From a checkpoint of a small mixture-of-experts model trained on Wikipedia: 458M tokens.
Below are experts of layer 11 (counted from 0) of a mixture-of-experts language model. Rows are named router (the router's row for the expert), gate (a neuron's input weights, with its number), up (a neuron's input weights, with its number) and show model dimensions 64-127. Each number is 500 + 25 x the weight over its row's rms, rounded and kept within 0 to 999. Numbers have three digits each.
After each expert's rows: a language model's description of what the expert responds to. This comes from a sample of Wikipedia text that the model never trained on.

# expert 4
router:506542505579511496480524542512508498471520521509475485493496490472435529506501507491475487471514530469537469502484501518495469532476491481482540501484493497489490468491483500546463483525453524
gate0:513499518494488451476523493489524540507497491450545521515472518496518492516482510524486458524504452497608475522497526474512447503510481498483488517477505485478514482500527508467462524499498487
up0:506492507476510517549507502495474491500520515533467488488526500528477525487527476489500511451492571528421509494517465522466523514456555502527496506508493502513496498490445493533531488494519497
gate1:502549488487526445475538493514509490476497486453518493498481521501477521510486530484506507501481526507569464494521491499476435473522484517479500541515489488482503452473488479546534495512479547
up1:502460499497519536545466489495485526490507511566497498502529480501557476496498478510485491487521489553432499519480491498538518511480532481526511473509518489502511526511511521431501506464522466
What it handles: Coordinating conjunctions. Connectives joining two parallel items, mostly and, also or, but, &, slashes and semicolons, as in "Early life and education".

# expert 45
router:499509481522533455486510557456489495439524484498499514514473526502460502471480460461469508488508530478491476486467481511501492505560478512492513490479470533517477494534469533536515493566503503
gate0:524514491535492505493481511521493482486489426453481550522455482506450510517471448498465498530483544519491467500490508526496484476545496487500504502525498506485498525524473495537539451529551479
up0:507484507511525511471520502504467535468514465488490550469458503517514456507486457500497540500499473526537508509520477478500468480489451531498509483526511503481482499501521537490460491465455495
gate1:510504462493458459513493485482520511480464468509530527485478512517503514461506499515511505454526541475475506491481474521498459499555511492502490522530511538480501466479537503505506539488506498
up1:533521484504457465503524504482464500459507502512515500487500531523483484494474490478537496470504554461487506487456520500525469502489550502518514524527521518460535474577499480518472506471516450
What it handles: E and comp starts. Word-start pieces E, e, comp, im, ex and their next piece, especially e(p)isode and Com(p)etition, often in TV and music tables.

# expert 46
router:492521486518477485472443532507542541512544469498483498546478499471490495508482511494453476506524496517459509507466461523503471537568495471498508499503494489502501468512503529480516447532494450
gate0:523520523485447497500468468465542500531516479523440503505464492432533503516498511495521526485513509482476504452463497491458468478498461494514515536505493522512517517477473529488492481485505489
up0:524519499484470497531465487499522488501528474558466496540461494443524523478473479475525469515502534486478498485465500516533500508516520548488461563544501521523528502476505487447501510505480502
gate1:479512526456489526470489530461519536542506469462500489524523500477482540501498523449536508484535530512500505493512505482504464499552508540505556491496483497477496515513446497489493455499476471
up1:543461496495518476542473500500507497506499517490480524495516478482449555544503497511553491493469460497524476555469510487487486525463497500495496476509538508478479506460467539511503496496487519
What it handles: Vowel-led inner syllables. Short middle-of-word pieces like le, re, ro, ele, ou after a consonant, as in comp-le-ted, T-ele-vision, b-ro-ther.

# expert 39
router:493523510529532471470502534495513513478487484487479509528509506475509516489504472501480485499504516504487492483463489516503451513450454501517493500499473538495463480520487538538462514493441484
gate1:519516577525511528511510466495503482494539493510481486505492491539457498518515475500485502518475520523505471480481488524477440535438492496470438516496512505498493478511484490506456539523516510
up1:497497513520451488564496531554477481465455542489495499504508533477490525470516507533504544477480474504468541505498470507519506492516528499494530520515499503571484528477517474502514533486541521
gate2:518471508528471489491469538498511526488510521501431481516513494486544505507494499495467520484490499494499492538468490514484510490472500489501501472502475506508428488495476564492508483473499494
up2:473498512523514552539500458524492544492470511534484524464484510509494487509524488531505528475478523514488490483505457488500497559443466504497512480516501525482545470467468451471476521515488484
What it handles: Second pieces after ad. Continuation pieces after short word starts, especially ad(d)ed, ad(d)itional, Ad(d)ress, plus standalone I, is, or, rel, ab.

# expert 19
router:504506499496476476489465548494548533477519508509459517522461505500476513532454500497473507462493525471521516504487457539517472508512469493506509548489503488490495459495488498499488469554507460
gate0:489488496498438541490474538504491551472545482489480478505491483519484513502485529505515506511515515507534492492501510515549486496492483553486553524485513516473485451449484451505506456502497507
up0:498487468471463473518484485489466524530486426473498486540511501485475506509521493494499519554484469532495532475479529501443532507475523536471482487462491490489499536514488519483521520505451472
gate1:473507492491503493506449491437551480473504535508502489486492488486509505546457494458469507485494473504503485541497493511497500499543496516488499509510496416469484455473496486526487489520482503
up1:526544488537487532530466502467486498521501481488524488518483474463569501541490520406503486502491510479533497521557487490429523494514465493490490524512495509516527482484520488513491467536535495
What it handles: Place-name word pieces. Later pieces of English place names and compass words, such as W-est, Y-ork-shire, Aber-deen, -ton, -land, north-east.

# expert 32
router:475548533530506417502500510505485557469517495503506536506463486488477496519488464490498499464537497487510531456494442477501474558500486481491526519501506517487496479461464483509503487524511490
gate0:490518522494493456516552471502478563510476466457479469504499500481473498529494479488464536475516527483484501553504511502494502556524453511495486508484477508462520552520499534515522452481474495
up0:523487486514456492520542520515466543487472503489495498506484497490417501498493465505481489442500480519491500491513522499530549530471481508500514486516450504506474502528490499514508446486521520
gate1:492550532514538473451520470556506530474507503487510517525490518483501436483497503455554532476466536500489464517509474514478445539476544485512532518499496534494516536499460470551489467479498490
up1:535528524481502485494568496517514512456490481499489457512469480456510483511469502490543513527504482507466506537532512499490499510537499464499515512481540511534534501486493471458473489547519479
What it handles: Table row ends. Pipes and line breaks ending table rows, especially in election and sports results tables after numbers, percentages or blank cells.

# expert 56
router:459564494521537469502518572489512505476569487487494497533460518452486503484463497504483470507495511496477525469464489490510486565485479514516500548445444503504502504503466498519494499526489465
gate0:470498521502522496496486506500469489490497530493509514492507506479537492476501493472477460532505471477529513479504477479468453511500485507501511492515463422455408465463463496511520489523479508
up0:506505490502528513490563485487500512488509523443473512442483515507490531487498505523481509468534474506505505518507518479541536439488466567450495522512483500485492467505510491518506516491450477
gate1:488522496507516463518539541522507495530510478525515503495455515468488487539507486522503526469494487489480520499534491505526494477494500500516500523469478453508507501447493481503498509509473486
up1:463506525533487525494506491497494505480528514497486530478467544447481479537546465501511438550488503507472500505472514512519535508521498493522516479513489512460496496462492471503514484477512488
What it handles: Verb inflection endings. Verb endings -ed, -ing, -ated after a verb stem in prose, followed by an object or preposition, as in called, witnessed, relating.

# expert 48
router:499522470517471456484500509456510496464502495507426474525480554511488514501498499503465503480532508509506500501488466532482489526499512469534509527450542511483510456489484521502497505540434486
gate1:505484498473472513468473516470505501497479493473513496509498531472517486539499508521464478477514500491511507525481475535492515500558442491525500543499503504506476509461534459520485505504524502
up1:518484488495496524489507514481488530483489484529506517510493533484511489510515557490449489535491529499529543539488488526515526470482461461494453516507520469504490510469516487511477507473491529
gate2:471494516498475471511495501545488468495503442527463464500493505543497517493475475478507538520546552450492509521465478528470458498521489441510465470512513527437527505457525458536506461479540517
up2:497500509506491510513520502474521481499501490487482544509476516473490490516501495555463480475493499530523482487494526470486515496482507526491544499546506505505549471496460480515546548557488448
What it handles: Initial W, K, Y. Word-initial W, w, K, k or Y, in prose and tables: West Berlin, WHL, wire, New York, swimming.

# expert 31
router:451545527529474479447506505499543520505483496503495561512485486491487506502475488472465539499536521519494493502501474522487486499517473448544484552504513531495481480485475510523499504500486490
gate0:468524530540513482496518512554545522482484503532472498476513561472475496466471495513474538475484533456485506474493529510528499525503505532496440524491502505469487485500476500489514499479482519
up0:488473521460494480494502478498519484497480492506553492544493496499486444482469540531508539516447471497472491500493521516528564539507482496472508536537489480540477512459485505504498512534496494
gate1:494544494514496521537475468551520517499492492532495532502451525502465490479532479512491515474566494524485476489542524507472511530511478493527493532486476527459511505493469518513518470492475489
up1:496541487487456492540524459503531550503509492474476530467498476510489494468505512512459511526543513502497466512468518500457519509482470489558503499504474522490525499491526492505499478486511500
What it handles: Consonant-cluster word starts. Word-initial pieces like st, St, sh, Sh, sc, gr, kn, un beginning a word, e.g. st-ation, sh-ares, St-reet.

# expert 29
router:478536522513487500488516540529536514483474496528518556545471504471460508525445503482475495499500492457493471481475462523499507530494465494526491540491503490512490451511503490490474469528499507
gate0:507485529523496501459506538505538497515498516488513562556550468513519484490505462434470516473485493492495466462477498488458470561503470471503449526497444517509487508519499506464495505534515503
up0:532489552518442491472516541504559526469477504493519568497512486493509497496532475426460462489486501485514499502479508499515470504508528498507519478509479492491486523494524492464504462485558489
gate1:498485523477496500460546517487522470510511484478509526515493485479455515494485506492511464550505464470475502539493519521538536520471482487520488516444519532496553451535505516514461480485468502
up1:523507516478498485519514471506479512515507453502496550484514461484502455475493533485518509503485522506507527488484487564554484523493498514468477483515498523502482459493523507481489549503498493
What it handles: Initial consonant pieces. Word-initial letter pieces, mostly N or n, also l, R, H, fl, kn, beginning words like ninth, Non-classification, NIFL, slightly.

# expert 22
router:499520502528479457501500517444530526482518458499473510479495545475457539488507493483508483506501544521513518487490477549516489553483478494478510504484453491506471475495505489469478476515480512
gate4:525466488527479506465496525447535520471441521534512486488549549477448520499472492486532499491508566534523422483491520547515489521479500496484486490493488479506501500529462483533501491504493453
up4:483430528526513509470524499477537518488453529519513471467546519528533561481491465498521474473521536511494483487520496518491505484484548504474531471495497498523500457503450512498491501527478475
gate5:502467516461446540504533525495437501477532472520460506501487501490472464540464500515500468542507506507488483483476490512477496522508462462495506478521487479505522518542506498524558484533472498
up5:517513486479481491539472483520512513523492483493521490514522469497511489531504484514498524454508506485494511530502498506453467472501518534494448517458492495472500462463505462490502463501477522
What it handles: Definite article, determiners. The word the after prepositions like of, in, to, also The at sentence start and this, his, its, their.

# expert 57
router:498534510504501465461538528485481505467535456496501515503480530491501494486526511470459515485504493504513485481465486559537506509495490444489505533448499544541494463498505518479493501507476511
gate1:515508546485533521515561520491527481498507445509503506532452486499456501510485505474515532491496476506483477514483504535556490480510502457549501508450505515539476434455520503485517486509452488
up1:499522494515491489529444472480485481520488526485497542431520470474521493525489522499521492485498523496432500499512499507505486486543520491477506548529496529462481506505452544506514511538508512
gate2:505531498483520464473456499506498509474482481488485433526495516519514465470523493475459506488506507501542473472484487522543511523506495527498536501471511523499479514506531541522511517477475512
up2:499496499469489499501446480491488491482491489468467471528467488492516502493506503487487510470487484514515499461492481564580506511489539505510526525484492510464474514523522517463468517486472502
What it handles: Name second pieces. Second piece of capitalized names after one capital letter, such as D(av)id, T(av)ares, L(ew)is, plus av, ov, Nov, Br.

# expert 8
router:471548496506502482510493520489486530474516462474502545494450500465456514489489508497510480505523510492455516456461480513514468499488435485489474507467461493503544494524501509512463515518494478
gate0:485508534547517478495511482482499491492483489497492501511510505467494490560505483510496478512551501486518496498537505511465486470479474487500450533514525463508547420596501464503492478524489502
up0:452527437554491511521473491527492486508502487475520481467529524482454489516503522536457552519535459492494505487487506502497468504492513504480462532525525473530542497511518482497501450504487501
gate1:494495514517529497497487494528504497505479531442466514499484490479472540499517560514543500490494492516460514569510489557496490501484485485504475502469519490493510479499464479543453531469478477
up1:542482461472501487478494497523503451472499498507529495454493505512498524462500447494488500508468487455517500497473509464540480490526499491454502497508494466530454523471511500505542497509470538
What it handles: Infobox field labels. Word endings and dashes in bulleted infobox fields like Succeeded by:, Preceded by:, Edited by:, and the line breaks between them.

# expert 36
router:461545475563485455487499530484530509471513502500515519528434486472473532531474508498476475477494506534470514510448487511544504532511482505520497517466517529473453471491487523493515446545474492
gate1:528498521467480509509520480468482479501504484510499462545479539500487505488476457517471484437519527467515487539516463502508501495467505530481542500448516499469500481492491484546485496458500480
up1:453485492510519526497476533509543467488491474520498500451518476506509530502515501445513523521507481508520545478474533523501473508519497485531448547554496478493468534492501506503502532514548516
gate2:513517520535461512521508511533579498545487468473488517476537469467427491479526555500482469483479493530466472491515494495496512538524482518485522490521510467528473495491503534500500496531532494
up2:501445502488514506481494487471452478485505511525518511499478522520527513500494465493477508481501478475533498511482505527461513487520507496518444500484489545469586514471508490539519492461437492
What it handles: Numbers in table cells. Numbers, spaces and dashes inside table cells, especially win–loss records and scores in sports schedules, such as 10–21, 30–40, 82.73%.

# expert 58
router:504508517535498468454493491497519525470477498477500530511478522464463531538464500485506521494483491496532517502495452546482510516481453451489538490503505502534479500495489495472518456506499498
gate0:472507472533505541525521499495534474493478515451492448521473478478473511526465547521504524498481495515508515486493474533463522508515475521501512454515560532532502433490513513465485523516531477
up0:543499494469462507515509457458451521487510467487493503498484519517505488490447472501480468476536504500509475504504526512536455538464496493491524507512456491460489529521498556527482532481512522
gate1:523527489481554486479521525511512521479482532476487537497507482516473526489507498567521477467494485531551467512493463503504508511487470521486526525538527487509525493535494405478493465519457469
up1:478472506505508532496447501482492510509489522498525513502514552515559480498479550443494466564481527481469518523486515505503479521527475532505512444430508493482488511480514520505538498473512513
What it handles: Letter n pieces. Word-internal n and similar pieces, notably before ess or ament (reckless-n-ess, tour-n-ament, Syd-n-ey), plus year, years.

# expert 1
router:504525492514479474521485512474524504484520484499463536495490537462480563496501502484502442507489508511507511472508495542470490554499473492489505520496449496481492463468505495485490480530479490
gate3:510488470478449495524506521481503451486514513473498517514547456502463534491499474468495510480504492482598527480528514512504477557489528528509523526471485511468510500480508473504468502553474498
up3:488503458551474503449508538502488512492482520528472485508472502513554439512518525512509485486461500492479539499501488482503485468507489545545456462476525523460499515516513492493463497487499429
gate4:497516555490520479500487502511519509499529510524495510529559493519475457525453470484490484513497494503459523501488506544492462491483496491531522522490478492466505489456497418528477523507510519
up4:488434477488500471509470550448478512515472503508510503510530528523500517462487487494513528498533475494526489459534492479491489536543488509486463499484476486463448462499464552497512487535519507
What it handles: Determiners before nouns. Articles and possessive determiners starting a noun phrase, mostly the after of/in/to, also his, their, its.

# expert 49
router:473513461503496505460506505498489520479512480549476542498475515513480531532492507503448494490513515470522525505464480517505478504487507478523499545463491538494498475511469478484485464515499492
gate0:474486470485519508477502479454498488427480466492506510483496467513483519500531511496438494485488519449527498491448469451519481513423530519498475523490498518569455498520507496496459489512503519
up0:478467468496501477497486485478478432499494481507541499519479479516497516517470520482477530465525485518511523501494479497502510528520519509490506495448533559520471433564486503519459466513490491
gate1:511474478498495464477509499480490525488489503511494554497499484528501518502492487468512495485505481487513479537523493520564501500465520488522547516448511504494491445555502505472499507533484531
up1:494533543495487482498480487485516480528504513491496515494532455522495509479526511445488493456461510489499511535476504472472497496477503483480500498488481483480459516501509472476544470506481507
What it handles: First-name pieces. Given names and their pieces before a surname, such as John, Mich-ael, D-an-iel, Wil-l-iam, often in lists and tables.

# expert 30
router:490522496560518473484511548470511499445541468513522537530474538495482531503478477470488502494534504500524472482480485514499472521502470484518490519473487526534474492487470480523484480533461515
gate1:521504489553514494523504560510495493499509491470512510473459530484521470468482484462441489505553506537544486484510464506517497506487480518496443468522500478512512505488522497576496485516521480
up1:554522480502518487494476486489493525519469508516461511550460477518450496462513477502517502538453499515509479454531446481469456500478509525482494486492535497517514535497476496548516502510507482
gate2:455490564519495494552494515480529496499548531482502497529518520501477534514475538439508479544520475512521509477473497495499553526490522476466468513477518484496448538475517472513485514492487476
up2:552484450485490474451515484539463474464449481485538483480564487478531511520487478532503499475497517468481509512516499506499462486494467487511501488497492509477484493517494526476496518512528508
What it handles: Initial P, J, C. Word-initial capital or lowercase letters, mainly P, p and J, at the start of names or acronyms after a parenthesis or pipe: JAITS, PDC, Pronoun.

# expert 28
router:455533506510507495475519514495528545424508494510498531511491504495465507512517519519484508496471515505479524502470488533482463529451469451536497523490498495476521480465468525477502499494484481
gate1:473514524489563561473508485504528525465478521495483485479479495475485499506493528494481523539496499490509509400493496498484479521488489441494532514493505521496536490530451522478491490516509467
up1:501494506484486530486528530471533500449525497473499496489496550500546525480489486495496489550503545467455463514452480517523536499496491497513505492507518519488512558568472500517503549508518463
gate2:403509539487448505514502490511556487467550505484483497501461498481516510532518494456449495484497517476449492524473485552491509506467462524497480465501512504473488481517522510498531503460472506
up2:569537496524534513487524521492478514506453468498512505509565459522432482493496496513507515487503491524519530458473525515512449517520523467501516522526486492520533525474473497499500511495525483
What it handles: Mid-word syllable pieces. Word-internal pieces like all, ill, ind, ould after an initial consonant (b-all-ot, Ch-all-enger), plus auxiliaries have, has, had, would.

# expert 24
router:490512469515493453488495541501562547478587473509513499548497487439477495506516516513483500498507514508467528506491469518499475547504471467477534541456474498483477493508496485471476452516493465
gate0:507461472559510510500523456502512479480492487479496492530480502508510494539523516510490499552512486495512494503535458482515478490517436487512510481494491501549524512463486512479506536468504480
up0:509510492482518483497481527537510504533482526511485490483490517508493484508443460508526502475485494538528504526514560532482521491540513530512489515518517503483504434516505486491490476518505485
gate1:528498494514491491494502517522510527501519519554506534511478529432448454526503489565488480522492497506536492518490449511515548495517499496488514520462512493516455503534494526528499493496505527
up1:529457449455471508499494525498504517489538492514468501519507508490467512497525507523462477466502467468512517508486491484528520480462500468475540506492470494521501472514520529491496486481490554
What it handles: Verb endings and stems. Verb pieces and past or -ing endings in narrative sentences, mostly sports careers, such as call-ed, c-ut, start-ed, push-ing, play.

# expert 3
router:474554504504540484486504564477493504480505527520518502484460492472453548479483499467474506489514506500509463480474485495485470568522484468528507523442466477538471466517465465479533475548517471
gate0:460529456484505473461497511544533513483485502524489514526489484530434500496488500497513496491490492514515464503461490468480486493476532494509510508518541525488499497545482502524521496458499512
up0:512521497467474493450482510500507487496485528522448512518484496559515513498466498481558512482448493525517542494488491501496453494515528455551499527486495482519486490500487483539542485478509489
gate1:458505532471534476483480533535523506527488522522498490495519486529494508527478506467508490479489518497553461473490519472499518486488500474494495521478480462539507479479508462494526469551492458
up1:514506482523405466503521472521526468505498539505501479519462474518477514521512503503491510492516532504498495473498495496462487444516504537459520513501505499449460510517483500505521509496538525
What it handles: Lowercase word-initial fragments. Short lowercase word-start pieces beginning a longer word, such as re(ceive), t(ried), e(arly), g, n, app.

# expert 7
router:489540533520479483494483542475503500483505461512447497483462510484498547459498500512498496465485544480503488483509488532529476544525488500507506487480514525486473448496492482485476465504477501
gate3:452530531495487535495505536551468494466505495497506458486455552479464498502520514485519477494486488470526534511531438547518495509512457499497499492505506511482452461507495448510470471459564485
up3:490516484500460495489478470466478500495485480478509491511508446500520471512458500507480518542538554489494525529454530489493504514483531490519516477487489489482507508535524495499508497569488456
gate4:474513550441490499473516544545528466499494472539481503557472506507501499489451442477471515475484518518530505492488511521536478474474500471486525528515490505469509498523500480490529513502495519
up4:496533472486481493501501543511506496512504474509472517512501489503498468461486478487481539488541510498472500530480498520488488538465531494514519531510497495441511490518521437520508526470510533
What it handles: Sentence and section starts. Boundary tokens: sentence-final periods, paragraph breaks, heading equals signs, plus the sentence-initial word right after, such as The, A.

# expert 14
router:482500493526459446496469492509512512453502474495514519523455512501475522507488476500443495481484501507496484500486466524506460561549483475476523504489491540505513496479476522515456459551484508
gate0:500470525457487490487482468449508497489490455480519520522512499472465500526521486504519469540508512452492486539494475505502510503512518451487468478491482503496502481534487454502479489482493450
up0:493496497503503473484484454510503473470496453441532508563506492520499506467532460509466493487541518495495517569495482528516526513513499457504491481481482516498515490536487463522536480468490490
gate1:467504485487483472459514549482551486492491498459511497492476515468512529504481461474497453496498487527547500511523477462479525496531461524490480473526508523518488493486483539517504501531489557
up1:529480498526466517524517473486464480512503522559477498503551469495469456510492524518482566491491514484477535472514517541517477493454505472521501500471497482464487505515499489480471490488552477
What it handles: Table cell separators. Pipe separators starting or inside Markdown table cells, especially after labels like Champion, Match, Year, plus section heading markers.

# expert 51
router:455510503541484448479478543441525508498499496497485506517463484452443500526485464498460493484504551512507517496482476546509463544492498500495523488456496519520516471513441513525509494525464487
gate1:482461508494530516515515484482495516513497477520444538496504527497488475523515487519483440510503509492492454500471504523507429489481501506471562482471496517557475532526478463471518505493505526
up1:565510496479438476501453515517520507476515510496517514516489504489492508486489495496543544474518463471505527504537456480511553480528503507485475501526530486454525484501489574515499512512489493
gate2:454551520523501496500490495477475485513476490474514489489498514471522528499500506547502534502520492535492522510481487547510525580507529502483454506496452533504487530516472481532500501508504466
up2:433487485492501491520508465501509469472498545503496483523449491420493505492509483503490465501518510494516516490504497511494561543482498502466437496482551506524486481542506515523497452526494458
What it handles: Closing punctuation. Closing parentheses, quotation marks, brackets, asterisks and percent signs, often in tables and lists, such as (racing driver), "Chancellor".

# expert 9
router:502514482488496446499497506506498500443548497514503521540457500514496561526475528472465491477497514523481516486454499561506456524525402467511513499507505515518492480514474525475508490477459519
gate1:507481488508455499482511484476501478507495473445476462545496511482514497508490498483541485498531463495516492467477502484500477502503490545513481491501504528476478512494495513506496436495472455
up1:484501464532506522488545516493490474466486494512507504544489495514450502500538467490444514515519486507513500563479483533542491514556489498482509511521504506489495480515489500460485541482529515
gate2:495500446528467520493479454506500505492529496504537508526530550546514472438455475526497496524472511478496516536479503511539476495495463504521518527479514529485485490493476506501492467530501497
up2:494527467513479492517456472481507497502516501486560496517487515537527496493490485533517502542444492477508495488534470503538480494461453488504498512480454506508493535495469518478516470522501511
What it handles: Date day and year. Space or number piece after a month name or comma in dates, often in tables, such as March 20, 1986, 2006.

# expert 0
router:467582497506478488453505538468518509465512488489459480510503507473479520511456504504454497494489491512488497504488470494503499540503508440528519540489534485500518435479478526499467487522496499
gate1:425493520485477531488492500493485535513514502528511495524536519425500471457466522460478491542477511556526468499516486475532482490517508503506519520507489523511512492500484474484456479486490531
up1:464533493435458493495529448524397496475510503527525491539520504490478474495477486452490514537485472499476498496487461524531515500517503519462473528492481481514522516470509494484499497532476532
gate2:480505508500474533481474517503485477486530476524485537495514484548495537517502535544489536546473478455497521473504477506516474534451507517497481492491496533475526482467493545526484499507482479
up2:521494478468517483492516451495539500517473511518502491506482520491511473500514498444512505423508506557483468503503512508453505460546474485507504510507494465543450481527518452493532496491498526
What it handles: W/f word fragments. Early pieces of common words starting with w or f, plus modal and function words: w(ould), sel-f, safe, can, not, to, be.

# expert 18
router:490523505527523483467505512538501534481517526471501511498510492460467534475474492462485510449496537520506528516457450549494468516513502462476531482512451527512442456462475475484494466506462497
gate1:452472463530502494490510500541500485500489485504480483525496480508503515509496461459511536487529511531500536475515484515529473486505484499503528487526467512544455482518509474495510482476438487
up1:440513476524487516510490523470520504494495527484509468498504518517526472495492522508513497498511559475428485495500499526519542507525497533499553508526526490485489491559489471507475523504498560
gate2:452531497511515520502450523496452505510490515479511483491519489437510553486481477495466495444480518492469517511453468528496484490469495506456492511488460524491477483496496491440497525485466495
up2:466462502504492484492480481542492434496523484535503511488499507519520502486508563492506525506506511496487462522471523489491528529513521511539448515507485506489500493527482436493484458509519479
What it handles: Mid-word t/it pieces. Middle pieces of words, mostly containing t, such as Lat-it-ude, Sw-it-zerland, Alt-it-ude, ob-t-ained, vol-un-tarily.

# expert 12
router:471544510505523458515510553516548535483528491521471524507485492480485515475487525467508502478493508493503503458463493517465521523519475480476501517504489505540501494469495495482484468520490469
gate0:480491542469514465527503543495502526502536504515483500519495498479507525491491531475553503476533522477517530463529468492485523530492501482514495491507528508498504507463495534509502478513517505
up0:500501502516545508455505511509510513441510541505492515449530523461513521469472484521511497488487480502509427476512522479500544500457472515520491482538544461454471476515442512473509515496499482
gate1:458490491510534500492505538520544497466556515482477523532471498563498483482507509521505486523499462513489499447452497521504516509502527496520514484509495508487489504425481499487443531538500484
up1:552520549565477504494475489506493543555462483494501514516466478502507512494482475530518460459481495521502534481488509476486549420528480485497503513531482496506499485474517523513500542542470468
What it handles: Infobox and taxonomy lines. Colons, line breaks and word pieces in infobox or list lines, especially after "Kingdom" in scientific classifications, plus -olog-, -ific-, -ation.

# expert 27
router:476549500487501469464503560478487507471546469512478536537481504477500532519495511500500486471515516529486482501485487547520482487535491492510554510466497490527496480496484498484507471533496487
gate0:507516532509477445460478498495510475479522523514501504476509533528519537485508505480526497478511440523482518474494486483525566509508522534524479518475482498488487475481484485468515489519533518
up0:470493476471488503465540506485524561497489476465511499497527472482508468538499498513464484504504523498510529506494515482461447476502479464452500462495462530502494516530513486526471498484507461
gate1:461494512517476480504481546517540504513540484497532525522508562533518531475534543498500522483461502507507488484428533481486493468440513541489483451511519458482470518488483523497495475464487482
up1:534489486511499549472534480509464486512460479484460513497497485460489491493491453483505489492504511521485504501525503506486485515542507426527513544484455502496519485477521474471498536564520513
What it handles: Name endings, subject pronouns. Final pieces of proper names before was, 's or a parenthesis, such as Garn(er), Akden(iz), plus subject pronouns he, she, they.

# expert 2
router:503547518501518480443479486502544457484477494530506497544486500435470499465516514489488469475481490480454502496483464545510509517493472480501505545480489484508510478503469492499500483510500506
gate0:519491536491522488498477464529530519526556506514475475519426492487487481463535465511503494462582541468490476482506517473531522522465502491518481523517528496498494471478502511507513513474434480
up0:512485525546496481507491536516489521527481491515480484468490490529502474525471534504489523501479490530529514491530517505477480505529520505499469511505465516484486538484522492514515470515544507
gate1:512545524504496484466478481496556446517486489498520518517494526439507475495510528492479474519533507511476518476489471503506501533496472472478493481478490439499526497507498503505557499521540515
up1:493509536493469491517489515486486468465495489493460520495491502503529469500482473512489459459502542537493524518543474509471463532491545486463496496508485474448515501475470500482495524473543500
What it handles: Short mid-word fragments. Short vowel-consonant word pieces inside words, often names, such as od in lodge, un in Hungary, id in Bridge, ar in Sara.

# expert 50
router:487533492541500468526483512478505523413542489516503517567501510527486494526509518468483531475497488506493502474503499511475489504488451440494485500490527527469498484497466532514511467523491502
gate0:467539464482473491488484489491506461518531487535536486556491488522479493489490535499502531513523511487488464513508468505500503493492509480546475507524502509472495487478485501469484457463519481
up0:466491505505475521437470502503503482526519533515508502495532457481490496518498521516466516510508505495491509453518482508524458462493479471489492492514511526502517519506483445506516533461487479
gate1:514496529538533462519500459445536512502512502512502482505527512527535546502448482457487535485479488482491507429537528500502495501503474487472489483496526510505512486524480512489515493514488517
up1:504503467472472519526528491509450499531500515501503535533496519478471467484524506483503489557492479489494499494473473529465517497500511534522479494484469486512502500489468482525506552519508543
What it handles: Word-initial stems. Word-opening stems that take a suffix next, such as des in designer, cl, ass, spec, cons, us in business.

# expert 21
router:496495507519552487459512511491523513437509452492498485557483506500492506512494512501442507507503508498487496500445515528507481511486492510483512499467444561537490467458482504463496465512469479
gate0:472486457527490483477534461520502527449517492524513488547498492472519482471529493504463509525500532524476506477507496525553474495536501515548500485460489490515488489500498518456523531478488509
up0:478529502500476493467526478492483469501444471483503508499485467483455495507528549471520515545517471479499507546528475540488502535475549491550471489492505500472511523493471502481500486504474504
gate1:533543502492522527499493532491540522490460509508524503481467480495504490506472424483460479542525498469465453480470498512476527496479499518480551524487489513492506473509489479525482471474513490
up1:461507487523475479495502481470477521511527468472465479522520513496495486516516522517535518486480485523508518497535510479510488515477515480522469460499517481548500535481501525496514559530492514
What it handles: Name-start second pieces. Second piece of capitalized names and words after an initial capital letter, such as M(in)ister, E(l)isha, Mar, Fran(ce).

# expert 35
router:496558500545493489486482510522517477506506497532522507497490552460429508488511472478490523446474481498502488497495485479505501542509459475507524539502486519516497469499459510474449487502511483
gate0:503581452529481487494493492540504501485519558549502515486528503519484531463548474506477499500479551500521494460485562537484478544467485452527530539483494504490490526510544499474475531492526511
up0:475432552493494519470528454566488510508475459434527487492516514509512500501470527479516522529490526514494535498503484517523461520570498480459532477496467536503538539511486477502498484501512483
gate1:543520452540517488478464521510496502494495495531530505484449503474462490528475536469522473489486508494545475487495465502510475493492502510487550499521483489470523478493551534447441470489534492
up1:506497492503506500502477531533493471491519469507538488515454481529497469490526504522498495422522521515528563532522476511569474505509461519514518463517518509483477422528516512549518485477493475
What it handles: Mid-word pieces, modals. Inner word pieces after a short start, such as j-ust-ice, m-ay-or, rel-at-ively, plus modal and negation words like would, not, may.

# expert 54
router:510561492509515457461474547507515468471500497509512511544493529471487530537480479479427451502506492499500488477506463502518448518471484463517486516417487534505512500500496497487460502490477515
gate1:477531531489519469493464507467553515506509493552479502441499514470489499498506487541502445500487436475506432460490496506553484532470528489530515527442520515527502507478536497503493514490513470
up1:456513500503504517525522486441514482515526507488520469479508438470463528489521524549497500452508510473468507496503488481508502510463530489514509461490492511489478501507514485463474491474460490
gate2:521488514505488469492499504512488501494487542545498483499490480455495520431498505489470494479519537485568512473544483526501481487500505510482486528494501534493489486505529485494500464491522549
up2:519441531467500488484491473522493513475509499525514468487464515474506518476465519470439458490492496492516468480497480544538500502448509510505481537518508536521513481531496430479492488516515509
What it handles: Initial D and d. Word-initial D or d pieces, plus de-, ind-, st-, starting words like Development, departure, Danish, deterrence, Deadlift.

# expert 42
router:478531488563529430489484549519539478482500482529516531488465506492469492468492500492476482448507514487481469505495468531546526530527481481476501507482475539479508479502494503511494475545471466
gate0:465515486504530500460519554481494480478480490558528529492490502505444488481486521487488507485533540472462488561490479485509516480512506505474470499499503512439498501526483454493505502524498472
up0:473522503508511467511480482505547511494501495531490512517499503473493476485469492484481514537472526503483509520459455498521476517489517543514456481556482485491490522502510493509451471505517487
gate1:503488450501527500474499558533507508506561498470494508484430493502493458519449498501512482498498510510536487480505505475574516497538476492467507497544538507499485481479438502478478491471519483
up1:496549537483538511543484530529503485500471516495458502493496521469500507509556486468493513497503502492542546503487505510483505530440522490530530491504519508501525527524511496509531529506503534
What it handles: Table column separators. Pipe separators between table cells, plus semicolons, dashes, slashes and closing parentheses that divide listed fields, e.g. after "Pan-STARRS 1".

# expert 43
router:489503497526510491467475491506530490510505490482466540502471472504460564464506519469470515478484531482511478496475456531485492510472453508502540513495513516514493472491513535517512494536490466
gate0:509532488498510489528471483528503436515489459498516484482491486503446537490511509540497487536500501510513495494474468528568508494474457494528541478473489491503481502514487506510474523498494513
up0:476509477494444545528481418520492485491473473547476530489484484519459552477491514509489482550486514509530515475483525514518485519503489489546522465513507518490445460520491517504488538525515477
gate1:471486474516488497459522493492523505520497479482504487498460510507496530505554500521485493515507505545514473490501497507473488517432474531486516494485476481475486514523504486479520468529489470
up1:496499510513472494547483463486479501463514533457482481490537531465476481502484466488491448510458505483506473486488486470533541483519529514481447477488513525497475530536485510522492525558522552
What it handles: Foreign place-name pieces. Inner pieces of country and region names, mostly Chinese, Australian and Asian, e.g. Zhe-j-iang, Azerbai-j-an, Aust-ralian, Can-ad-ian.